{"num_hidden_layers": 13, "hidden_size": 384, "n_experts": 64, "experts_per_token": 6, "d_expert": 32, "d_shared_expert": 128, "hidden_act": "swiglu", "moe_layers": [4, 5, 6, 7, 8, 9, 10, 11, 12], "router_score": "softmax", "normalize_top_k": true, "routed_scale": 1.0, "balance_loss": 0.000529, "balance_bias": true, "router_z_loss": 0.001, "init_std_router": 0.0261, "lr_router": 0.000592, "vocab_size": 49595, "norm": "rmsnorm", "norm_eps": 1e-05, "tie_word_embeddings": false, "optimizer": "soap_variant", "learning_rate": 0.00289, "beta1": 0.95, "beta2": 0.99, "max_grad_norm": 1.0, "batch_tokens": 131072, "max_seq_len": 768, "train_tokens": 395900000, "max_steps": 3021, "dataset": "wikipedia_en"}
Below are experts of layer 8 (counted from 0) of a mixture-of-experts language model. Rows are named router (the router's row for the expert), gate (a neuron's input weights, with its number), up (a neuron's input weights, with its number) and show model dimensions 96-191. Each number is 500 + 25 x the weight over its row's rms, rounded and kept within 0 to 999. Numbers have three digits each.
After each expert's rows: "gets" lists some tokens that make up at least twice as much of what it gets as of all text. This comes from a sample of Wikipedia text that the model never trained on. Tokens count by the router's weight.

# expert 27
router:506500532552493480482542539509485507457403486523473487467450498537521531510497509445452495547468445479508474481518485513500474543462488509496487543528492502512518527481475506486458499490521479493482450515490501476443527483461528489491502510500469527508547507503483484494464485521526487485
gate0:498503495526470496509491507479498535475496503504461491520454505503517477500516522486503463505476488535459557513490525511470507519473476521510483476504497479473472481508510494509461509474504454475519504522493518540510483528483476502555525517522540501523488504494517488463491492471530495536
up0:508508505564527471498525493512465498499535502495486533539505529482491469494468533512499477485485471499515454453447504483499499545479508520479475483476519500542466445520482513530486514534510493500438480467510518494515503448504426477520480496458540485462488505555479557485503542504511486532
gate1:517496524560516519478529503499510484493493511497494529456449491502487499506497532458499457529518501507511485494498489516492478508480529487460522510478560482531515575504476487469536498493505484489514444494556496488515516509482507551505504506467492464500532534492516497501509483486566473537
up1:525508509501511490465491488516524472523459510521447489505491505475477456521526534486532475489520516485456493473484509505494510535525525473488494487497482488531551536546487523435519519499515498496431507478528464489517464521478528534503510513467484502488502482519461496519492499513508526519
gate2:491530490479491492538469499565482457495511537533534496522492511476510549512527505475500460503489512505496451558474501507491523475508481440545484524543492482481480531476533522503541481472487503482503472471530492516465507495428556474467473509502468505511498533481516502507499510521489511513
up2:498526523508510463447521498463520495482479508507533528470501476506494516484505528517563523519491529528523555448529479463569498545510521517510493509497512472507505499473477476462496495519523544521474524477512520523540482525549520490512526469499547475512514546494497487461478503505524526490
gate3:515516496535481504496487492520467484498495473501545458525534466525505519516522502525502500473530505479520490515489462482481511456500520456495550565510476518509475496458519507495513526520444486519450495487500523473504478512432502493503511504501514525494479523488502432486523562465479502482
up3:523515518516492499534475486510481458482515462496531478541506482491521493498505484531507496465529502531498507506494468460472545484504517442470522534552515518502507487449549491497506490506446486511492513508509542457474460469502522505494465517517513534495494563477468464518480494476478531484
gate4:492491469520530535472449509481490547482488531508505500532539494490505576495521497564523532457481521515515499511487497514460530534496480451531530504473475481494494515461572494483472445453482522503493512519507510478518515480467498504453513458509527523546520525490500539496518521474481498433
up4:494527490500486480492518501524479472501544496523501489499466519463497426519491506505468467510510482516488515504521498485531505462511501517459505484495522503495489496535506488539544537562525463495495526527497514495471479524546514479526483513521483502461482490499516453515467482548503494540
gate5:506480538461512532558468526479517489513509525483498463489482519495481524514500435485508469508514506463491499499534514498466520493523506525513471491475501479452482523498444480484533518504509532485533465540496519475500492489523472512512517472497484494548480477480488468517494429489488483531
up5:480513474510497512492481516484512510491528464467521494518505407488530510483487501501471494462458478491527463487465480500502477489508522456512507490508493544476520501448545497518480531539440470477472539496419527499515516516528470497563486494500584537469504507494516516526479528495506495466
gate6:530506527477510525556498482515487551502505530433483521484544514516511477507470512457498496493508475500500527499480530535541497496501495503521503488480537457471469483503481502505491491506512505457493555503522484479516512490494460478516517524509496520488514513496521547520478516469520432491
up6:492536510511532476467492496449547488538524495496527469527491480447474498485485477513476514473490530509509495523500480454510517477483481506519502522508502501497515513525507528499497502501544465481483521469512513474494515534534530484514509517463488544520473478515497497448598494485501498499
gate7:499495542521515470512508504453521514515471498482459551477503492471514505490504523502516474529508492482434485508534498493485486532503479502471446500511514470448487480527461490506461463458477534483467513519492468448481500457503534518531485553507499462530512535516542460483546481489584493458
up7:463489500512503441527504422493492466531470511475556491515524505515505499508495507487508544508516511505466468536496505494495514484490474516478488524532527494474541448507479508493494510534470479512478492536483512545489482503464522491508481530500471486491503517525493491499495492465490501500
gate8:523503520431494473511511484472436526480449501560481463477519470509487474456513524513497501477483509474496494495482548497579503490500486490492470489491548518527425470474563516543474496520512500497500493532507508481474512485487479496490503530508496469481511502499539496510460470510475518540
up8:481524495535494448490506489486513523495491445550500514465526549467505506514483472506493528500508535488496520512459533509531451472498498507498454483510500547523506474473524449489505510487478447468502476544498518507531459474511504526508530521500467521414496506474533496520524479482495533499
gate9:551492478493489505501505480527511487489519521521465513485476514540475484541517486473523497560485521516463465512515488544463464524468468511493522550563494519504492537467515488499497497498527537480526477503517485530490494539486466464457476520487516493485503509528497525488502494514473480474
up9:465445499495485518507466503487517513465527469488496528537519507527508469522459506483536503460512473489474499519504504468511514541531526500486539529497465469471467517482481483526521466483479523486492499522461516481468464461529501509522503493500476506465471541482473485516436488496494531473
gets: " in", " from", " of", " In", "In", " for"

# expert 8
router:447514535547504501532509521514502463490461481490507455493435484504517547490502482491451489491515465447507470469553487513490475514466452501466501529498468488508533504492470523493477506492516465500505512538521504494506513483477520482485559453503476514509535498448489494506486505534518487471
gate0:466491528538423525502503484499512524468472460492454534512528503527500509463513492499493513486494499462497512521524533519485480465492454526485453514480499506447460495508485494539471469536474497463504499499514461506474508497492518470474513490517521488520478508496455525467535487506503538478
up0:531501468476553487492529475516468483522537557512552486472494480500463459506500459509508487518526494571518509466450501479520503507511545496524529490506504506528515482497494522431522531475520526522511492484485547489518495478526491521532503503481517487481504491534502467516494507489496444525
gate1:498517526509502471496496488523511482482505554519537517525495511497500484505514464490496466509466504535470521491511516509516463483455481479475456509508499466495521516466488487513485493533507486487508529528475487529475472464551521530485472527490503487467521479458502495476451467517502528474
up1:510463475477522515452509503523431498528516494460467517550517479463480528499535533466533499522514508481527504543492506461481488532530527483549578499493494517499518491549512508480542514505501511541492471447508485470477487506448520515516553480526486502502485472507498520499522527479482483519
gate2:464470505521515498488500467463499513513529494512477499511516465526484511494497489502485478474515494508500457493488474530481476467454491484495534534504533424478477502500499462530524516489501510520513510462501482527505484529475549472493487510443480520529475553464518510540532474502493521522
up2:474554523496517511511510515518525551492474496501477492477519492509500486508519495494524522508475526506524503496486529517479516547507478544513515508522464535497493483521500510466520478502498478450513504485521483480516478528511474501498533515565548498468465518534438491528549529518503490472
gate3:456499526533513482479453494530528491476536462471562510471489498487534555474565517494501509470538466478485520508525506514479501485463457467487467510500488512510515496498534480499516494464527518540419533517519507486489573519465497512519504481488467499529528500484497483475502514505492499492
up3:493513496493502457471457485530472515486538483482560533494514498497529553527566493498505540461510491453479487516518482485498489477464476472501471529502464485498511493493538519477506504455504549563445519483531496486485540512461486500503481514502493504541517464502491518461510509513499534492
gate4:538508514488527510494489517515531496553494561514510511528515488527526476494489480494465532438521504524502490484514491473468482511512498502519527488531515505501492492525467483492457520459526496434465512473527505497506534527536490571532485444547486497511473459532461539488522531503523457467
up4:509498466488432513479520479484456546489504487521477479472510503477470538522493515489520464551458500509478484493479463498496525476532514516533479480511490491488461527503524555517522497518460523519554494475472492496535523494489519475499480566478515504517521519518552513462496464494508557533
gate5:519469479545505486521492507521519448520493470446492505492506499507501539505563494518486521506545479550503553544518486557521512503507515488514440494507470517555541522508520474439521494467514490521511495569499524495459494494534500492537502493520461532483514482472491501472505517516477493476
up5:543489492507491507490486542522522471525495518445509485470513478533508536514529477488482528508508479543519517514480513538508512516526557466530468495459460510509518528500529475479521533480490524532563500511498502437467462511517488458522483521523502498479538457540461497518513536529499456503
gate6:468530509545517481512543492511541467480510492510513488500516499455462521495508513503464431502464512466522537543516506460515497531496500555494444497487471484517506489500503466501513511477515508516542508492524491498499490516534520503529541464503527463535527521455448467506467495525501504511
up6:507518491521555480533530502472503515488471502484486531514498499504470550510504478491435482499492508454525510515485494467510444508501524529497453526444446467513495502526484471499500533492500510487510489501514467480495515546527488512486545481509500486513510501504456489478496554542496498542
gate7:498544535530477466504476506475507539505502497466503481458552522507503503435490496489483471529537509518488471447517497534495508462516410492454513542503438544552504492501531457503480505466505474481488487517475448493502491508458518511490552514526500497513490513503489511475489501488523524508
up7:482499489478482475537496517464478513488455514484512527474467538525486541498561540501528487519475492493506525517469532484501518509496518512554470529519501465473506475459502505490491504512463510487490506478494537494527476480493504478496466525505510490485468482481488498508504495515497505494
gate8:533484472494502452506450511492509471469517495505527494508462519501494478524536495488513510510501513541509494491546488509483485522487501504478504502506468489502478518509508516462470495499534550508482521515523490534531454491491489480489447522466501497538494468507544555526473475504492518493
up8:528501503476511508511477500508463492528474533545487496513487504541488499503503460497502496489489483485496492494482505487542460492483505475542525501455525507455498495448454470503479503499468516473521482422501474482499488511519484508530519471482468526501512557480526518502466539519451505555
gate9:496499494487480542501498526518549496493463517494508469551508541499507495531499528511486488522486471473464514486500484504489493499512467508519542497519511524523514503517465481522522512496516507522523484540478477512496523493480517525478476479545485498514486509471515463519493475512481525504
up9:518502496489522494524497531524469469521557486518462476495460506501522455460474495484462511468484559503520481450516522528531461514490553544497490531487456464468481522506489461538497514523474519537453497529480533531513465505515490503503479533495504496522494479483521546538498524503491502520
gets: " the", " League", " season", " Cup", " July", " in"

# expert 40
router:510487524512506451494508503470500476471469480500493450476434482522522488491457460488476523500502465463531483496513487501472475513457484478454492515531462469485491459472472525488459522503519490497506504536476497471481503487485493473530542486527484538467519497485511487511472496516522482480
gate0:505494545546537500462514478494477484508471503508529481448547512493484492454539504484510482520487498507508446512541510478511462501536534483470472488486528437508494499486477535448474543504500535498503467489520534516483452517481460471484496538498510514513469501515496482500528522530482550486
up0:491503479500536478512492533490507498531574464479531506554494499478489471526453533503527452430500512504476523530495540532486535503478528515515483502482484489473480524514454470553521470523492469490470521486487483450528509483522541520537505473501504474470493437465515523502535484488471498508
gate1:480498523511496483495505479512498540523481493515505491483446459536494467499494482548470475531509530492538533493480493468454509484460526481503445472497509469518520476466474492519494492511498473477507504509459530513476472488501491496546497515489437516504519468508558472519497490491459485490
up1:497491482483551519484462469512509516510504520454511478511468519486532459511462526498512534494490526525533546532507491476559482492531514520489518498531562455477498490508454537480497511459496479503504462484509505472498480513460518465526468490500487504481500475490480498535508484478538509510
gate2:525520489482487485532476479505513551500495485503503517502473480479448495507511505478509441472486492504507517518479498525460518541518525536489440531489552513498479503497472483500490486458493484493487553474472472513478454509527521503518505471491538460531466514517509500530481491468494546516
up2:506482462483528495493585478496479459459494524497493484549522533517511532503462493503506518526559502498503488450488537487507488505540488532508522516520507477517483536521519542558534494514482488486511499461565468526538506484503497512511468519509494491455533506508497555501525499506521484553
gate3:517500526524486516506466497485514504510495562509518484469496512462512562444452495479487504516524491480505508543448515541524539492516484515487496510522514509500472454507485526454461532430516536515523453530467525506532556478512508487476524491489458491502519540507521506511486521557523497540
up3:509500499494503511497472507481517495527484550506499457469514533460516553500481464521536499485489497472471515499528481515473493479484460478519489539549512496521520441510532481422464514457532549518518489522502463496508568482504497518495526501508491516506542503510497507534501494526508522521
gate4:498510497507499534530473523488443512522511511495526523458483464522498459456493526527478482483459495520492493529493491509477519526471472512568492486521492479501533468506461507503495501485487490451467514477496491486503475509526514476530526532499486509500481517506517500502488480539511480500
up4:478512448484502488460514483493545530535521459487477483512501506482506528499503491495522471535503482479540488496508466503457472488538518543464483509514478463474525482516502519541496505548507457501523519533459459507475523511472469563534498458491467487452500515454501500480500561482491517484
gate5:501497486457525558506507463492518520502506506490506520497479504474512499479525525493549520507476496522516522513475551522520487493497492504505498461448471461521520477454499455513487547465492491504470510518501460557476508517499494504458533508480504481503506493515476479535469520505509487478
up5:464505401474506497522482434470533470509449488497502513502514504536489482483477522536491479525483510508473527503474490513507497512533479501526551454501503513499488482485548513497488471526511466522507537508479513473521529542499485557502515508493467507498484545474471485485485513481522479497
gate6:506526558533472538539502474496484455428523513496504494506499492524504515488535475493531533467538528482514543537474511489527521501506510488501503521515522517481502503506449505523468516512506523477536491524547482498560504495489521501455493496516472485493458499501561452464490494497502521508
up6:479467509543516493511477422506519467458509502481523487542536479494549517477495481517489511490547519466541496502481520470542463533508492480458515497479521503479495515492487506526481507503521484506526501487580490515513509455510472505493486491497483516481485485476532471456518460502497493528
gate7:527487494480516476512510502464518504506524466484480468506492525540515494482546486492462453544510455501507506479507524512449534500449480472482505512516501480489514531490528476513516493495502495476502482505481490488458431479530534523549493460448496530513470535496467483515501535472447510501
up7:454489503471480500485513527523518480459513519556491529523565435477534458548470497498517496486490511500483491472529511512548480480519453541512485467531492495500486494513491499480499495486498513502525506486494510518503491501503523439477483530505484506524501456525483516475522485536534528478
gate8:456529540477542505474560522457540503498474503527524549509512525448471507482517506547474481482499487527518491454482527501472513466442495454504480524489456505491468526507516467475502507516501493516504510516508479500533473490498486555523483499514485516483489544503492468492513530476513494487
up8:519504498479468513524424462532490472503491522465470513493519488483503467503481517461537539467519517499500519495493519463545477539521514507516514477486467474474471492505440508511525505457523511517512494510498522497511504528471518506467469509499516529499537538504492521470493474452501525446
gate9:504513495518478486525491477502485497478474547489486515506523500498505527468500524440483473479516464442500496495496517491499494517537511478491500504472508527515524474469473472540491491497517508527478487506494512495455528519504495487466432553496476533547486467493498500516474506553481501480
up9:533456494495515488476511481511541527477480493454508493518480506530460543506502502480512507493525471517525509487495479512514480495538494496549524506481440538516471516462511502526455518480535501535498495483522475518502484495451498510536505495470527479489506498517483521537474497514514463470
gets: ",", " (", ".", " and", "),", " was"

# expert 11
router:487481510535502471497495547499482495434485482513487472504492493501516514483463474460499494513476476457489487485533488521478478507497470484488498524501505498513489557492469521476479471485528486475499482510476502516476527499467516467491514492511477524475505494500484511510471497521537500509
gate0:520513510496472473496523505518503503499543517505501480504477493553513496483504495522481447524514510528497491486510516515457494458525461500496486511540519518499463524486536467457491506453488528468454477481518497496484525523502461505499492445508550467544520542509449560487537495471448503486
up0:532499549518475485467528508512554474553489516500455508503512528484515494481522475504438490461522456487491517473545477477519496514433468513515505475466516458511542498515469510512492518496500531472535505514504539489504434509520502518470454518486519505573512459457503535524523515512498507480
gate1:492503483573503527480470507472475527484536481465467516480499498498477510529509493510527491505447503515518483518493477536504476455538512505480563481524478498532512526478462493495530452501480468487502491553508460480488499524534466475540524502466509482474488532484516513472541530536505510516
up1:494495473525505501480533501502463529481516509519489490453492483486507480528505512455478523555469474522506477482516447468568478504492495460507540485544524481560455506531519493475493505469488489501489486530501501499506516454485508495483482543522539525470498498545497510481526509536560471532
gate2:502456517513484522504505476544552487479521504476503481483498504490503501500446537509538507475510496467518512517502468458533525522510508501483536529514537450465523531503524502489494533484461491496494506491520494519491461484515515505511480496510432559491530491482493499449500508451482471499
up2:484532478448505509481490518457463512545471488529529501515531487510502517494543430497500451520482516517487517444493522534504497486474512493518473471459466507524502487481498538515518466506532481497502519481525494498500531500486501488502504495491549449535465487520491542544519529529486551491
gate3:489487497498513515494471491461534472542498488487501488457493487505525466461505523473504495510558509447473472472497501495525481464497486540513491500452482510511531501564453537464483494509490517483531552503531526524479529493462476503496441520525502489477521509543546502528481464527475525466
up3:514496519507481534492467499455501501526478490544506503479514511477496520484500493504499532459519497421496469456460507521532459472488501494504484510432502516501507476551474522495487499521495500502496541508498523513500538486461483542498476538549495478485487482558553558550504451513470498466
gate4:553561493503520509462547529516524489481474477440485477522517502514449483513494526522503518509494492493506487518505479514476534482509487525563553518449493534510517521484521513487451464453509493522488559468513492509456463482524473492514520485461503529505505491512474462509485501503461487510
up4:524507487497556521450524487500490508470498524525498488521516491527518491524484511469531507483499517507544483481522477462492482487525499539511538508474494561518502490459509531516434502508513481503470541443436530537492465480516484489530530523488478518493481482493506482489504505516510475491
gate5:524532484518496444511475478503496495528476501562479468513493501526460529542526473476515499484458555450476491489537497460489478483523505518471499512501477504515525455498474493505500523495485505517482513512507515496524519513524542480480464469473484475514510551502515520511481489475525504546
up5:473507517500459468500502481481500513491484539517494527505481513487512462459457495518481543516538486538490508499515539518507508545465476526491519510516522510513518509490481514475512491531522509501476481521515473494564487490519536489479449463519517555470521481456449505524494517517489508461
gate6:515530552489485467470502477477472502504514552484510460475489474530482496496488497493529524519524470526500483496489487494521434485451547470508495500489489467543500494536493500551541488540492486495518523512520536541491501564474489471538495507487472482502445487521524493488466496464518546543
up6:472444513513487537520494499513491545502506482517505561502501524467513513520537460531502473476446542470508534530503564513498514502519465515468496535500532527482519503489513502500469518497516502491482485492486475460477516442510476529453486506482545499487505493479470514531551524523474482468
gate7:488482518507518477513515500493457557460487510460464486522515482515480477511450503498500492492541517478559523506484517487530507477516471536510468486472470502526486505503507462435490512483499501505486501483477485544478484505465500484487509499496475484488519491529501484487497513515539499491
up7:505506474497517531501513496509535466510482496527525540481493502485486495508516478487469496547436497524429490501488502492473488497487574488474515510523519483457524503507492543559469520543506462508505495496556497443524491490523475521487462499514535495510460494492468506512511511501498470505
gate8:471546497476535468461529459500497464541452520511500486493515486468518498484490504507501515518511509507510498475544514503456523517489478486490467486494465491467468472515476468560442461460480503438575524490497504501502474540503514479538474524524492523479485518523552457488472498474499520527
up8:506486500577510530491472526498501466496506486476528480500496462436486443486528545501513513471467545467505462496495529511533477481502544492519493463509475485487450504540466528519519494491498520547506492471517519527506487443487484476487516490495497502446501523512513508535505433456514496481
gate9:502502482489502429494445469460488489483492480518528549516536512489486465516504509463472493493498482472486496474502528477541510501519471495535506448510477551558465485442444463519549553499521491506520493531511505510497529455478438546452546491509456512504522526507515470492519435504514515479
up9:450507514523492540513574533511512490497504512489494488512469473509518504486485499506517516485460545518518511517489479506495483493494540508455503523520479510450550492532524544494446480482485471510486523459507506492489508516492533467487454548506538487481511472513483507516492547496512456504
gets: " of", " in", ".", ":", " at", " from"

# expert 9
router:520502528515513457484509493475518463488467497501497468450443490496516490454481489484451516521476479445507473485519459502479437516501475483456492527511494458498511472488487531493465500514544478485491496520488526481461525496450502451506542491519493518502521534524496507500472481519498499503
gate0:533507550480487511488475480503453479482515548497477490526498492510516528504555497488548495506498481496505450510513491465542488517544485468540456510545501553471544495492454464484503508488521528551460542474495520525533549493471530492473478457466514461461496486508525508503507541469465477505
up0:529491518519509521525539542455495472471504453481516539526545515555509449514508546508549529500483500523540468532474506528543527532510481493528508509504524490494497506478506519504520480499503523525464543505501504490477486435489531483480528502505479497467501484550508514510515518454520484508
gate1:513521512502471462486506477521526489498513532506449534513509540506486573470534532499495475475494456501533482468528469534532527475492518483484503504513476503509482467482512431498475540507510547567505529495462495537515543475535470506483512482426479481521490511506477502500470547429514490506
up1:500486514495551518536489507496474516498484505501510500474532475482510471523484504500507520537513505526485461544496508466480508489528464496522503511511531528498524541541518509489520443505494458468503505475571535473508430505485539518490488503565531493511511532498518451527500490559489526504
gate2:514478534535509494530491470547549530474520471526499531453501506434537541498474474508487483519519524485482553543491453506518461505529482533486456500464524506515473506495454517476517511448532493457494513479479444526486514454477480517502467512505478503523487466491543525457471520495538510514
up2:469471516496518482525474519539528526505514483531506515489479500453529528518438519490492510513476547480482575519481448468509470518513486496499498454492511451514498482437466533458538503475515525464516522494488470488509514478487511495497513487505446454496473493501518528516512515520534482518
gate3:534510475513539505506484537484464498503487461504461458478508474553485489470471573428482477512477472498482472487521502542488513515501557522514450516455485514503542479476487487507431536513478510545479487475489544510488492499480495492521490468482468499471501490541520472530502470506494502483
up3:489539488544482520531440538476451471504512515437480478484485497489500473513517538476509464504496454457530501498502486535483492492510487511514484490532432523509487515489502456537519512515501508534494481505466474506521513495537475478500549490485555515465484511562510490495498500507464505499
gate4:495470495478524458489489492485493496523464432499480521498549494508541500477478519482518564495535495531511500517473483527520541495497498496489510468462498489532499500543482493544500469527443476504509485478502562458493482496480509490498477502523509492510497517476497481509483484470470543522
up4:488476522525526525564475502527509506470500479430519561536488519514500520510487506511504464458502511483521492490487517487499454500488500504517495514480512462475492534519485459515466531496464535512516495516513458537501506483516490499466496467519508499492462447509500500491519518476516470452
gate5:508514491552432501480533502510468469498513546556519456494523490507501483472518472491526522497493474458522535500508508488465500493508537507488526527547448489495512498509489507485478509459500514507525540502506545509522514531538484551471484503491487518523503538478482546512506498455461489469
up5:509442527470516495541481517467473496509492479494480504539491501506485494500468487533513503468508534514513487514537479503525519483497450473502478503509530495499510506530509473514509433541505492523480474551476492460525489536451547472493496524484497480478528496484479531464535482497544469532
gate6:488471469512487448485526471492485470449532503502469512485490517498493481524474469526455518475469495538489500500482489516449496440504456516516520497528487461474468495512552501497490535491444470499489541504516490537458518478482535524481473479511529554515532518476505499488475534560512490527
up6:513517586510503557516498504496463478537488463517507518502504467455468475512553476512514496479521510499533537497524565527539494494459503480490482507517482499499504479500504488504529485499516514524518486506501500502519515517504508490501551474529521470476478470503492499511515500472505535524
gate7:498511543553490511464465510507507524583497489500508489514507494515508497500480491493514485462550463502531448492511491484497489473439537496485516520501500504526486482504528486486520527486522478491492489506513504535525517504521474505541485509522545519496474513489498495503504471486516519513
up7:496475486460515497512510504493498494437524514509508515486498499502483516551527496510475534525466528535467552518499532523516505512546499522514476481478501514483493527521525515530499491510478492490502497479478491483506508461495508485474491483487469445510523453495482525461523564497498487460
gate8:496494510511529464503526485491481509476527533483532499480487505532478429477486531487481492522485481508511530507465514493480526471472448488460495475543495502458467475484493570500496484466537496496508506480456522513496463516492527497490501472489488462467525541496499485518479476550521477488
up8:456521543513509491483524501518489506507475498492533504502482490502541466498510515498517486479480502503515523462514508460498532548506512473526472500471498530496488472483526543517506526511475487512470525525514542500519511486487556544485516482507542549511460527522519482502525468484528532489
gate9:491519506506533496493520483476521510482491517466486481464482506436511423486536437497492470526494467474468508488558487506518524473494477521498527486491502500485533521482521491508494506491520477551508507486503495508501474533528497496485485476482486487480497479453499480493479457524476496525
up9:474505468485493509483462522460477517493475489462502471454509487436481498469566475540517507523484484499484562522496486548514508484501506530521514519488540503504533517524547523509453481489511486532523503505463471514489500534526507489472495477508488466488551476477476490467500479540469490517
gets: ",", " and", ")", "),", " that", " The"

# expert 43
router:512486493535514458492506540514522493486466459509496477491472456494557511492487501488484497506530496499506484483509500513484492540461465516497483514493484493468485520496473517483489496515505452498489497534480527471497530494467517469522528436535492502491526532496504493524475506548510495476
gate0:491500491518498535553508552468503529510528470518492473503513531500480463447514490483478484492488539529515482444530495478490502493474448496495485556486486554504490484538537528487476487495514472518506488504513502485488538519483483503531426440492505454482496528503498513497481511494507510501
up0:470538515534538503487524501509487553487520479506502529502485516528509499498495494526521542503492470502496518527520516492476460491510493512513501516523507509449520502481508466521499488511485509466465504527484551484471487514472525533489500497495528466551524550482506494485481526538476498480
gate1:510469475506507468502455515492500505531475489463523508451498492504532492475490496502482485468557498547496460466528513488546549523516454498522499526509520500511504494492515495510478476456524495500445550510505498519469476501476532506496521486520510519510532496485519486511538505514473528479
up1:469534493467496508479538520512498497483500468518524514472477546480484506516552500497538473557468508484461499499460503527482494470525500473518492497455513483501524514531510502488485505502481492483541474525501516475463486486525472509442506508486500528535531501525509471500485481491518509489
gate2:491490493523540505534514530518452563491497485479537566474561505490552503483487531526494495477485492525489485506489503484532507516501453472480512496491501506481497499518515484537484474502536459510546563523492538538522493441477457536514486486534498493491503483510539479467509452546500526522
up2:526527504508546493479511482516493534425460496524461486483531517496504525526521532520495495486488495528481513509502506525501466505526492495506476522512517453514546485493514560491460506523528521513499530455541487497500448470533483487497500511500478469476498470491486496490506490498503520453
gate3:450519480493488475496515534513538525513513534481503524532494498463504505484484531546498484513461499498525500514494430518532487522513484502499507514507488508505495450470493512494481480465485512525488523497552447474515482499534490480429498471517462479492527531518460468502512500505524513497
up3:531479520484503513471504478481489500518482482522514464492527478530500514498513456489507513505515518465476506466504558477474516449509500504495510484533496488509507529524530480542534527528530457484517478484463547522506501509481500500539497531475545521542500475485543531529477533491466477503
gate4:523493536497455508485448489515526528473524494487468532487448528464532543508539540492453539483496517483459541465499557477496513499499499506560517469547488483484487519471489527488529507516506483505537486575494487534496513532501533442501468526484522522514534507511452499468512483504520486514
up4:475491474484540527501523471496498482537527517508521503528530466526515464497440478530494503531498472553526487507497473516505469504504502545458518521497489521529508468495500515524493487517541532474478515443495488499548466495525486524467478464488507511491477449500526504536492515465502484507
gate5:481466537535546457486533481467500429501488490465511523495486504489507542516480498524490468501531511477507500484518502469490483482479488481520461514509457482541538512516485509506519424455512488485519519527482472496498502514527463501513510466516483498529526513490503496477496551526509496473
up5:523539462429496532496490517540496543512496523543476496497533497505479471504507518504525497509486487544495494517507492523510485483523485508486547485501507484471479486518531514497479549501480536483459486487494496479533471483507530482464504525521457533491513494523537459523494484454482518497
gate6:476478529523469424457479553481489524455502455468491509488518494514494486475497495488503486483499528486520468495488488537454512525505509496483490506505465486534511488486486415509521521496453514482558512550522488486493496507479482481485537514557492516500533490486482449569488468495516525451
up6:484463540516456507476521522478503527438496469485507517505531494510498487528442444555500510457495536455538493471483522530476487511525494509466530500509518469534518478477479454525548508497515548459493529491495512504474485520510501502542501547489512533464458476470479474544513529448489491479
gate7:507515468557438514517515502522499465506485477480522472503488493507514518503549493479511503539511504523470480517483505497507518525471508491525502477501455514493504501476491484485502494497485439525487451459519492513501508458505461519491530488502512535508512478496519465498541492479522533532
up7:517524494541494494481483506531504500500478508501516501539467494523495470477524521459488536493470520486519511518493504495459486494477501528559515457524482498499452519505491505474494519528512534547512507516517498500470501474487449512477485453479438511507541493476531505490498524479518517559
gate8:509470474486481505552533541461483539522509509515520482544471515472486480500510530492485483522460481550480500514527502525498484528558480503512492493495508470482498502521507455512501502518502498496515512499536498531510516499483507503532521503499522496485481510466512507502471512498504574471
up8:502519533489481474518504566497477494488480512504494504528471481480505531524485507495519516530491469499530494508517534497542493532522516503473505523498524482490513524532510588485509549503480504469482521537477537518490520515504476487455466448535467469523518497489505519489495519499492562484
gate9:509452502475485493474506454464504454481497496466503491496494454512550497458509492476519505530509486490472510474522472506502508446468524536498538492459494483523523529468509460520487517512498467543518497527467515522486475510486517515567523478491535508453498516517510505470502491518465508515
up9:457504517517463507478509525484504516501501514448484522494463526510492492485460473481494510520497478502472496507468493485497454497557486507560533519516530494519492505511481482520550525503514468501533511480497477454503517446512475455448482516498519482483453498501510479473486508481493483509
gets: " of", " on", " in", " the", ":", " September"